From a checkpoint of a small mixture-of-experts model trained on Wikipedia.
Experts: 64 experts in each of 12 layers, 64 GeGLU neurons an expert, 4 picks a token, a softmax router.
Training: a variant of SOAP for the experts, 377M tokens, 5756 steps.
Below are experts of layer 4 (counted from 0) of a mixture-of-experts language model. Rows are named router (the router's row for the expert), down (a neuron's output weights, with its number) and show model dimensions 0-255. Each number is 500 + 40 x the weight over its row's rms, rounded and kept within 0 to 999. Numbers have three digits each.
After each expert's rows: a language model's description of what the expert responds to. This comes from a sample of Wikipedia text that the model never trained on.

# expert 42
router:479556476508436538504449432508521500458553527522486449472489572533491432544435526553531520501535455482474575489424490515522541558473524548541525507482528482505578515454533492543492519477494523496404559453492506525468545483543484486492527527521457520521573583513448532595471515523520470493490456504482473527491524467566542529495472503470548544507536515537459404440488483441498469540549562450443495445469441467504583554542510451564502518451499464594521495436483539519504482535534513524591551441465493513422494503502502549457530529462488430491466525489483494547534556576463474477501505492461510508427563473477447482491552501509453446482505518546504486489398531500563541519515522542506500519569438517489507405414532483460581474569507523494576531504473533537458528564530443
down0:542512541512487454474532519560564446521531433471555474536517561515480457521429457480480561480460485497463526460476508502454496484533519465513474488484457494486468511555511482570501568522475523537493497523502538457510489510536496521447475564470413518535443519408448466486501456552461529531510418406484505532433467511475491465530542490537473537511557588480428492561514436592533448449439504518469469504505554441538497581499504498463453532466533558522466564501457497506508510502496527473520464497555461469507510497489475521489563532441544488479468523544464484402441590506460421491478506429556524514418533553521542559484509464452472497467565514481508504538424500494512433581520413430463524529535461531510530416429475556439490552534487431536556468491494505486480446556525524
down1:489497436506555468466453511416494514466552536526484430509520528488564517445419556548454520499507508545481508506574461539476499493453497502519468539498481500488503462462495490466472477526531488460518472440465490512451474472465544550486503522475521555545512514574450502516478501534522490528538501539490435466489450496458533488502585500433525527553529492465562392549480425461486530490498452512521453480440448499493483518547541444552567472483495488495533454457570478540569516467490481519422532531529512523501560503427387468494535507568550553500505393525547500487535457467511490452509486453533494415543546547444540466459550424531485519405533517482505467522448498468509480494494574478539468539586456495614470499453508479506525605480516535544579425477549441525463512475458496
List line starts

# expert 25
router:547492512480477513414522453536511479439490516442519528500521540533449457469541505478415522392462453495499445464569575493534492494523555541534531478523506532487504579493572484466484498533537448514541494461526455493542473465469557451516490510455454539556496527559496614505484468455469497525469475455535464460503493510519500479516524507514572531489564508480556463562473510560514464472579512497531536521562431473528486528452480521449492496578530432437423489480440549427460516553456485545492482562484450476540452546461534552467460489511506504531409580501471453520459493581511521575513506514572548505514534483489445563514493485559487509510527518515556520484507568571491509488467530482454445506527505429521492451469476454442442430451469533586436440430472531501565467503542504
down0:487535535527476481437413497506446551452488518633446480466530495498498557494513512511493536455473567509500507483522517483494552507466534477541454437476444469505578466455414454500465486489485418456476506497384531451494456524459435430528492526488514488455487458526576537499515467519526502464500551462538520495493587543504486605530465491510476477498491514509467555513446471492482444485572410521507429496564497485532476467499551521517503445421431453472440476457522527504527496487482503456536525487538490524481481518467446547470514510479495428491520438537546523463479488358521458494499519486438525537463456421526431411482473556509560553487412530518444498489560441508522473518448530468509584499480518451521447495485537507470561489522465485437542499522497482548450492540459521
down1:519474455501502472554526503489489532399476451438469586522500485553515562494475493427431461523544544466489504507470507525475491507538439484560540499490538554559432495485508543519457515461559491497553419517486433441538517520457517556534586488473484483600463541551549567442435545463481502479537467509534514549492442555491531506536596489457454562565523520441502452472535495483506565555452537509506502521432520429480501468506504566473510567531432515445487514535555538503511508517537518507461478518535429447503496496493512574427543485516492476569447464507445392540471474511515548442575470475480495489504493488506499455568526515481456519410428541512508490423527472478473480454512473504515451548498395527549499499531494541479534535472556494523483485500491492579569452460505539
Sports result prepositions

# expert 22
router:562431519465445561424578466572509570517516451496510484569502477517574546492562528496475488451449492463577523506545497521554564480578533495425535557544605524536435485464497511457461518441470497416499475535464541505468497439540476528462580510526452472542530488488519429538515476471522485544555571475500511451441503450505566495516516556507487558499549448449490567551501546467582555550502520499555555545462543451450477487507494568516547514524550492432557480526527530451477506552465538454492498481452476447526518507492550480537468483509507515456454546485493463450553545577486488491498503514484571479455489467485581451492499486536540484532537545464549453483494541543468509559482490504463526489540501444439449466577503493513509415576457491471477499510505567521546507437463509
down0:482494535506500489548462495528468569539434518460501472447522409498545537499506574503472487546522383505507553473479440544480481433479448575554509534570468555521564548531541545457478444563542401514476496510442432457532469547546417519491449573528468507470486500511632530512529499505478485476511484510507531512462551585597471509457428483523420468505509471492494515482452446480557434488484532500494511429574489530451473516489485523417505506542485465489543550493525437495472523536471472522528469535490510495546515474495489505512472514485520503416492514500557507453471499525465468467432497514539454575451515565452425462451485570606460486444530480485474591472550535504502545505502495506486528442483491513452560464478499490470503554506526585489503485495483445495556533473536478
down1:531496451520518477506500474531465509482503488477497529546574482482522501517531430469477523524481553551456539438410476478453491490501432489475490519598453496521549468562457549468533443492546476545462516486410562467475512351478514533494490544522485510507514547495480486453542473546553564563472492511511503498517477494453564565573458480528541490527469468485526503505557519536499463481508446586504473523578459476524441524504452532529535464472533428564532527567498494508543461504399535508479499479468527429522493563471492519512459541516491470486465492488497486508480538465424428477533451472508500500457546458585543450506562496490523461508459472449500494503568488542507451408535442479511595487452517461560480450517601577505461493499507484551409515446454509483519424568465541
Acronyms and anniversary words

# expert 4
router:560536470477544520442485471576497463484518539449578541470474496512456488515553537503519442490568464584499546561470431455490462535482450526545446408555440453506473456520522572452502458429581463464502508516536530535465574494498505426567575545506543502482474492543494500591482486515476538517455525515420441461499484510483530582485594483530553489554530524422479457522544514529477568505539513534408467469462536458489471466560516484496464448450533533508514479476445539507485474523523514572467442576488468504548498544567480548509494460507540466529599552532510510556452523551500490487446485548518466547472522461489415527500549532531487477501465472479486531522510575426492492470495481481518537488461482444473500486533472446497525463520462482560501494444433545477450430439481501
down0:540438508501466472415443538500510478443521573521456505520455460505455512557506458532505526545475473524428525484393490515565512520514480449440403510536562491471535530464497538463510500510482489461472520527526540445487528552500497461479541517471524534513496579547429516498530486534527452503483462515572498440537590511501477527494537482474481567522482535562495508478602490506450477516423528563482526531480537527481499555445503579566568490447565428455451522525587459538472526509521489549499479475473529487494487467513532497524522561460559509469479502560397525546472511543496508524453501520419505591480530443583505454481461519533441453597558465477458500421489469535503538475567557498448546505546520465499483511528591466499483544501472533487440475438530547506449457523467505
down1:501619512484474510484523519570518564537531548512505494527482558505539576542496487512515442451496546507463546477494555530509489442499474526508503493542526433477524540488587489525559464452467421522492526440530463521542549515555470509425437449528543585461507492504473473513527531536470508477498486504488546572484479509517441537447501549455517506456414586491434471518507470547432573542447518513517499575541491534461519585558512573492533559514487513484563534497444508494535559516456499523472491510538526528487491558514459478543524476506473555469560498500519472532528489508519509507514509500479535502530501473507426494457431566523542422541497440458546538473482458380565463407484525561431505459556446477474448441429445508469567542455537488477493521475532539451585530510484547
Ordinals and sports results

# expert 51
router:453483514515441478508529450392521520506504518477467530507473501489543526516444428496494474584512504488463537500486448550488559453583475512478518506507523558437453473470523575572436503552405483524494461410482488476528544527466533492448463539516530455446529528508526480564466528450473456518560481542502461455497445511466535469539476536477545557423457514474587545548505504421506507429488539505550498575417466569497443499521492571530511484470473539569559503491496439485490555511434495439539495488507494547445464570468497512502543554518472435467436504525477407520528404512545461521527535499499482524469501554501533494460461458554489535554511484493482517500483438539571495566457472534552567560478436513483463526496525457519559448470516520479499466577447487557553497541544525
down0:459405569494483540459542537494470494547467553542517520447515470511541530554494466475543510538515526523552504537528432553522535513481523463514476490504567464577464464528508492479531533475499506520430511482484514532478512512552517509476496468520484547449513445408451476530471422485572562465508465540537466523438520498545507476456540512545501512517553502492440555470471520528513493458506495488475475461448515482545484460539428483469525447458562534488436501356532514425462510484459501497533512525493583464553544434549520510481538410433496484591596470497529520441541527478469494448475500442451547516484464493448527570576581491450528455547458466509534429474482496453504500526430519472505496448513597484448468527533542469539537517552513516482452519433489443505409491567459517
down1:483438409468471519539531519446513355468555598508466478471472507468531474573493446556505541488468476573546472480521466501442513533483568485526520480478535537521471554507477494446554488559453470440452442491480515462499474470493530539440606507532514513520473518511485461507493485429545481486458482504525491495475457451485522442494504522464524435516512474534508461510489478502432506555482516475510494541513577530518493460520478507502521459532503436513495569493427458561473517475473489508446425529525499486472527473512523498510557558483505548554526525530503522475522553437499501460515488565533528453527420526533486548420512428553491579493516486512496371436456424591459491473482516539468486469515567554464472511528534487529452572525509506567424531546482499597561525554528436
Noun stems before suffixes

# expert 60
router:486458548414531450465506444469507551564435480501516494460447482463432503505436551493552501468476483555533546432506529431562524506461474453581511566483437547524494519474432487572526557517468528520504549545515531506403468571506540479456547462486551452539497588507523501513500475470524483497540521539465550458456467490525500491482469475464500494476455438502548453533436523480502553449465473476467495445499553507415499543492464532565571425448561452506491424485455421485487414476530510503532478437507573474526545534483433466471542567510476481518548469539514530464527506533612469540581523575471472510516467490451512540465429518470576471477481516507561524536518475549460529465530465504492535431476497524480456519496431533488481556513473502471495483505488514401534516478496435
down0:490441547432472581487542497538490614498493468504382463560498447473548484510482528502465578458494577510515605471499542446537537526532503494551495448530504485454510435533516512508451474511418518417490551520525516509463415546451495535530533488564536513478490492542478496547466497501474503483441450522545540508554515507531539472520474561502467523468421556484566515523412500495533475493499524497545504551489505516547482487532467511549438522489504484480482502439473412526559436526536539442465438498540511542521551456502463450533496523525480570483484465483506489466453504488464481474458493522501509528566388470477600514459455511480573507540493527500512503506482439468440524537513483449511506604486495462540541476472420565501559529563449428486501486576519544475518465587506503
down1:499537538522478501521495513524489503462451518451589539521532574486538432542488532490563464533477527512479509517452506543514451470508543532473556497528537537503500492492466551496554424533563522541478470467512523543517546463485543540463505546466532534468533440503393517457450528559500505478473473488463504518484430525504613457449489499519453484503576570446490490508579522483518518475479504563507573536451503487559570497487483578493459473507497524468540569530506486485441409437490539491441472419493538516428479428493588509454544461470535511506479460470503476458587448572490495495407450456521458502534484520495524484487538475535523440507489459499492587513482580455452543436525476507520491509573483443540518521472524476502463627451544475533491582542461463477453538486547545
Place and institution nouns

# expert 24
router:529441520464492418443485493548510594526525505491441561587468512457464510581517505588547473509467460433513454519557503501552460539563487472542555499516527494564576490523457483533426425574453588517537438491532557487527524488509490566505514515558517482508464484502487491425559491532434491459462469479518431512447517521478457424538530466579456483474478502477475572429430487574505495523490501504554591455465511448521443491488472547560488447542531527518525486535531465489534451515480487476452527541563472523439459517572489532489575528456460483476487511522501447552459483577472477433517500502534431479475504511435449449431537519509485499488527506521522496505440499465473578470509424523545502496487516509467489542443491493478574556508448421497474525487475513558497459478469557
down3:478513528454491580439507470583558511513503513466570480572471513474542466461567544491421488557484457484499498506555456427510461535537498528438463589437566489486521488554571518535447508491512495575469416467473501518548466478468487456484542447538481488465512545511490481469457480543484447525536559586490542591481602503523585425516469474563539557524517474505516544457476562482549488452538582493556473562478458460493487556483446496509520511538544575489527425513523555536481462488539546505479535492522456577528466510522534429473513532548472528470498477499498587497461526433600470489428525466565504503535524518499493487517491449566508543495515486495545532501522450472495551448454508571480493490482489530501532436451526430472490495503468515430500554493446540492477515459466553
down4:478534466469478481552499510456439515455473518490483482608483502558535518550463489432585472401593470530486480532443527495499597464557479526546493477528409516450538484429491502554436493544576446522571538494498500495450452549554442531518424539508482483496546531528478497478498482471490528533527471521568559549461479540519508466517524516465537469467536537469468456547541536452482475514485502456543433446441508517534508463498532509550478519526502505448540513489476516459511525548431400448539471498507515450474506478495441453523524490532514511471454489495489526402449540534466469493400483449562554454502511538526481514433554517524439478558531507600474491441493576481461523531517562523501559508468520530478449465442562498519504414495498515448519553576513536429505445496498486
Music and word pieces

# expert 6
router:571522543486452577511565471478526542493420571488418546422454513505511521457443486532457551489486490558589508520505468491498467500534498480441459561583527469574462453562491432476525577472524463510453524461456536574551498525463490492533506505492501506512520515499497489449512491554552598495512556505507464508514437511566481474504575479458514535483497479456544481533474527519541518526478517434455506480522456567517562463544578505490468543562504496485458521451566467480533438485485440512456482565451462550509449457462502485452500503447561576489556473540560457463444526492472462512487469526465457576519557522489540567517496486530456531556477536466429483510527545477425421544480475523462516453494544481438460519494495516448468500564495578550482474454509555449504479445575444
down0:520556515498475570480542468481495476456511500466485461498481492499517537481523534521530550432494575542552522489475483454517496555537562499443431520523521477452536453531475488510524512628595475541466492515542454552549539529468461481509525508515503581443509437482408518522452550539406528530552549494414454556592477512550502484493518491573463509443509499537434490563507495502481543488517483501476560454505454554524576530519391534497514454513512551475498471513517536480508497483418432494454520526492531485496486506460427455555545566553492498496558459550504504482456505496506505433436539492500497526553455497525486495498480547445465511489456521533511541460559502521430472473547503588506488429423517556476522547413598497513523538497489540561500514527432544498456410517513518
down1:535482503527482506553491569506554549520539511528556501534558536545519593493512577422505510528459495426569462539531494558443422457528482568494494474526510540486540472481542476507483515525466548523476501512477495402559513505573457428502471441546488437453462506502519516526502484521527554471418471491501485486538488469502608449439497488494415495536535537543553474471531456449487523497462438428457537582448535512540587522479538498579501457486469468502566517506438467509501440474454516527598575428546544498460471507471569553490524480520486457481546525483591518486524583560500520476481534434456499470538436475463423503486523490492454502490559488417493508512453492496480508498480492495520442498480429505502513562481446469472541556495464546494460447493445531567475523464487516
Surname and place-name endings

# expert 21
router:468487528481562422496551434503454547449442447512498488534536466464514538487534559556527503563532519492458455448534457483457452515498497440524465538463549463526491535506506485437510468555457486489486469562466507511488444454521486468486461479494540489600565509506457432496496545484482529458534497540504541511514477512430422444473597481385548529415523456508552521463465513446510491581413472476494575528462483483446476533530551459556526516554525429483450488489562425476439565485494478464559532523438500440476531464486464478498524471568513463510437482503460484513516438473530467558528489492427517454497441533451453445505498513500523489565543499515535557478524481531500470541490448465444576534516496487512497567557485510554470470442502505402484480510513475456519498417582451
down8:498509489474502472452437520469462521511443468484535494546512559446584521535535536500560495493442525503500486514473532551461462555524569466491486534505460535522504493592533555463566558493472485540532489522539488426526565501526506484472490533520516486470521440430523497551534491448562551540567491560533487412480550592518485432492491580583548479483481521532447491573530511552505501494522456476526457542480529519521545523536506502483542476464446506472558486492421480482510498518476520532499536516497540485491482442521516623619580494486431474591502512495424524572520448470460401521536502365499442516502513483467476470481519523510463501514477497544508522455561547491487540453495529399572437472563490486535489464521481446478539534433489476512547528495496515455482541523479537
down9:485515508532519514454463454489530558530528543502530506448485437464542485527477438494403445537486528498581502483492536449506439549435558490524556589557524535439520555487499475529473495463554461542543568517459512495485585427518497416494574513483506510528510471538477514470547508550438512490427484532499470514519566546504444525496492477468548502564502503493494417476573542530537502516479528531522490510522535563557541468493449501487513501500548504501482464547496548524455489495410501496502505433556540533515515523462506460474408494537605496505501488478528504543543505528480506566555515488450469527471419537520504590486514534479559505435502505500497516468617502544559550443452470543473493526533569525442446582450510496563509447517480401557519507528399541535515449531486508
Institution and topic nouns

# expert 43
router:493508520526479504518432492450472486537486527467514481461445529496561468584538452558460510546463498564550549567496506438489539554440520534493543423513528476458524476521509486428456553426473454480500549494522451500436474518467541440477481474491495467469535482474517501475465483504578455529540484488473499551515506575463539490456539536496505500483459562470440471444493446536420560557484555465456502491551452454436476573500488467519472473552447482480456554442531565515544490509553555464542508460479477521549520522481513522441575427486563439417556489450520505494529557533547444585425552525532456514466473511544415534461555518472447471575457529512463471497451513478567522508493510469497536516487500567534588558517536506455470482461454481562471442433484473534505562477481441
down0:495465514502499506585508486440447485570487537517517577473550531469529485451508440443473449480533482481557502509546506543481483523500508501476486506444501547513487462456447488455532506507608488470490498453502531564469446559538480477465558487598456516460462481466510483519489457539510449506515488479464464509475449443473541539527483544456506519550514461489501534515548508549547453480565483476475535502471504407503519517505386467564499458471511481513542442435466551468474441549538570558483582438562504476465600597475484461483497590481541442485515523432548445582499486506479442581475509511472493607491496520399501476467470521475509469496438569478493492505493492469471495445468549500498444415483476444501413529480473546479506551502467528554443508445565505477509476484459486
down1:527502462556503534481482524502422459522536509472496514571518491558495515458479455496500458478513549468543515510552474502507546477480582493442515492428454508520485461464534504447439509510432565417510511448472417500536509459514500464489481468523500449508497553463541468445521489493483551507367543535514422530502538551498548493405479517552485464558448530525481445532556437529493537495500545489419421529482460497497505495503558568473536559566470506556509550518502605463483434467578536470423535529524495599487482444483509513501526583500486555461493512545482472515522439559536624453476462526498487466506452444487559550490573543515452515475449466589526474461519467506486528477477457420505458482540472472502537519508504456569470504513493542502445463553491486490538510472470464
Capitalized name beginnings

# expert 27
router:507463492452456537530578517542538455479551546465417530503523478469530548482491512472505487508549460401472436514480431526519506526507474552582516502453554511468545481474524524430545503551448577536492484427505461474430414483478498518545506524429462481508452484480447444475463536524561483447533500487544557519415453513528542496482540474471552440495601588562490479473551475486510514540465480498539457509476515512484467516474447553539506475458504460473513489520510459475497520436524533504553543546462510478467516561551461493558530440496529520491521457510506468493485545491496421511511525484426570530492576471426414458475507526484538438535515511483495540577560488477530496507473551564482578486473519466540485452496577427526571518394529525516448493523576514434483462560517539
down0:494538436500473460490545518519603564468518549436555524518493569538487509502429430604454473509528512471466498521469481491507548538572466515456529489426570480426477558586606511539565499428471477519473485509540526490518488499517522484498468622483558451449522485453373501543535489526518498446577531558552544493484489438529525516457557460490537509493522491446473455488457577474518480482438469478510413472494483523505476435516520508587526524531525545488529486497565568536487447443470501453492497437561519508517438481459542468472429524491521399496530526484470473526483473557524506597536539486485508444509466522515498479499555504466493499538498480484504476439557512510503551540513477518563435488482468569473529503527528482526506521514536507510427524555523507555457520518532468
down1:476510530538423524559538507426490464423482501544487488431530543516478525466607384579424439480474476481491475513542488481490513520547488491485541487564538457467543483481441443479490527467443471394479485458446566487456521486506532517447499447481469589506513542537485499538511552524482492525506443539452485529493414545449536493493513457440484476466575519427514553547496524467501466497430493468497503446538546517497504492521549518539569447488448474497500526480493469473507504553488513449432480459534468465463527498452461472491508506546493432461448444477547542546443498502506500547502433550519466480583450555470505464455511443532529570470467485503433472479501438461550576483483420469485481505524481484533541550556475508502452488465517578418485546528454465524495501433606511
Possessive apostrophes

# expert 14
router:497488500524495511466551572436456536545468524456450498534484470514518562443509430550529510532581525493532547485493545482507552486527501461511464548550523508582466486481507498569502460510433480525459476451483535469480426534421496463479496505563429512453440518522526455539525531478497485459525450462449503492508504443446512555485515544506534507524478467539570554539493441437454572532477524455448483582481488599495483410457512570554555454484451580530554459546482514422486500451499440481544469486498484541468551532538509447455463508422528499451494484522476478462484491486527458449528525510572511506518429571521604454575441463517571441555536487474506490478537513470490500565473492496458491427500533471515483477517538492567493552458566447387478456458541482505466476499513496
down0:471503473527423495595496458434538475551510487537539497423440531447499534514416494516492497409484539484520506511505515523542519483430483475471462523548553501441455485566464515502468552518468524501472465533461548506526451474536581542512477497552542462522463464478532493526549546444531460470527514487488444556485484438530506458522492548535490494450485455503558556467516436459518485490496526425486516501550509510511590609503552452489443456532466511540463437563492476516446526529490548481507478520505477448487453431480503485508514531477489397510454524499538449422495453401557563486579496542455542494492548492497521577588488505504434470426432518481446544427480469550525462483444487588479504460462562513567525480510475480514541461483538518586545539499500511520494420467514465
down1:412467527488502539521513447526575506509509467482478450464563479545531511485445421545526636519579515476428547535498495569476528540480487443528557500499495425513516513468492478491577426487521529474471437486478451536519473488507536488514499474471502591494443523500494519532492487433497521450491553500464535496558498488512435470500444495481474538487526418516474515480434513472491479449564436489539517546407542528506482482475455423463565517472497506464497560529484505476524629488499520458509426447388457465449524494548461491538483504478551530459533494471496441518539527510502503500443540509583489488523489431548501460511409464566491489549476536429434526522498503505450513504461486474459467498437505467439540547512549425503479509484526578432527526514586484459490434507524508
Sentence-ending punctuation

# expert 34
router:496534479463461475439585559526532475532490459445494481455433543481547509472535519504516566490496459508507545500527467530486499523503505489529555509526489512529455499452414463539524559530492490527519522550522458485562507496460520496440458434422508440468437477479541562439536558525481445474564547438440518430571498488534447478474524456534493553470521534418486514454504462462513421531501509541428500534471496480428565459510532474542459490590558451465554441487426522489549464508417472496482527531486557510455518508536455512528490534466515511490482478579466509550489528435557450523534509572481489469499434541435524524489556491519528538507507546544570476529477461459571420559423559525543567559472524458529469473540553514432535585549552557529470558494519500487521493540522513
down11:533506530446508480528468465463464459493513402564540461494471535548426488539518521530502494555513519432489454533463494511529538489416550473451559486520415527490476534465543541504564553490462433486511464614506424497565476499489512519497492542513493523563483456387568499450508472528485458513508492495580501476396452524444496549502504559561490525514509594445505508463511506463513471546503488448507502431550501524452532469476475490483500513531448533442525522633469502496520528522556497555476503564503438560444424475486496488517504567414489539493489542553434479473485472468494520486524521486464585486482464566486563515569481536532513463474434524552469472537496501541534541510416523487552542497477421509468504551531566439479501502472490484477497557508515439466433483530533487
down12:555517514509473517518505493488471490502473428520470476566372485461476494456511544515532468549524480510473481450473475509411508569613501466477493508528523461455511448553467469502544529542489519478477539584491489546511456456484475474469480548474564477479492589455479532458561409428503528505479468522487442508461543499470501579607520497575450483500575523404518469483543520528530490505566490500491481470514497479477571499462499556509508507580530537482459563501508489500485527511469458477520524476565474545473430482414596522523475492508482450509516553395527447484456497534556521523552451453538497477551476511515503493525453502500485508496445502502461496538453476524535555456495443533522492525541506559482508492450605460573492440472462429448441467481443448541429467552468541
Endings of personal names

# expert 5
router:490505561578477501472537543490434446515484496491534450462497526521550414525424589471530419436574482441455511532574524479561507389520448455472551475457535508495539454552528518505531464476506506415435479498497450438494584440543457552490480541533539504539462431503535452451497461529464501490503490464548498451522480450529482478511432524488506517605499483464528464431550471485529529497533492529559521434537532525556496535424576550429440482444536553438516492526528518507532538503533488470511497459457569465465464494528526558462513463528526486485514478558449516463538498483474493509457491502502416475483601477464479450467501508452479513481494500500550508514449463455534539532577531484467586511471461497540568475540471409518491533442481464479470512475433495498468519505529561
down1:602528514503479474550478524478537459417555529629372488491514481487546496509561524478464534534499469535442583474519480474489527469541499476564523551552512508541481562427452499552446522475493469574548493478474473479460545519403465515539525502471471537474488515498571540562565489434473508473474491532458540463519466422498435532440599454481513470507462461545543460469471484533470439477483525514474489420459519478517416454493479486519494531534469498500524513528449444482515466574538480558458440505540480505488595544515483502521459532469500506513454506499525453491544451528551516491457601603485556485485515495524503510481477534565514530457526505495518489491475439457466513502496468475520486520518548529477481509509474549489481474452444510416501553541455481470475514392477406
down2:466481494473471425456520513492529476431473563497504540562445518496484527513404561506531530440462578458529457544512499508464443487483479523536446580486458512483514473505639545538480539432509502498499503487555460466520544455489503570511505539597538524472482409529532512473544496555530410489479471558482494538576462448479430542531506486510426530436436486509506579435572556508478504536499492451534467543503441503502501484443471443508538564471477523500490509518490527589539520461503495489602510524502432486511510475486469418426528597508452579519504473528501544539529482504495520509562511572438474472477531448522468559546442528508438521468541449514513487475465423465493546445492489520471446489534460553509492495463423486480498497476496445510518496524494488510496420508472548
Word-start pieces, narrative pronouns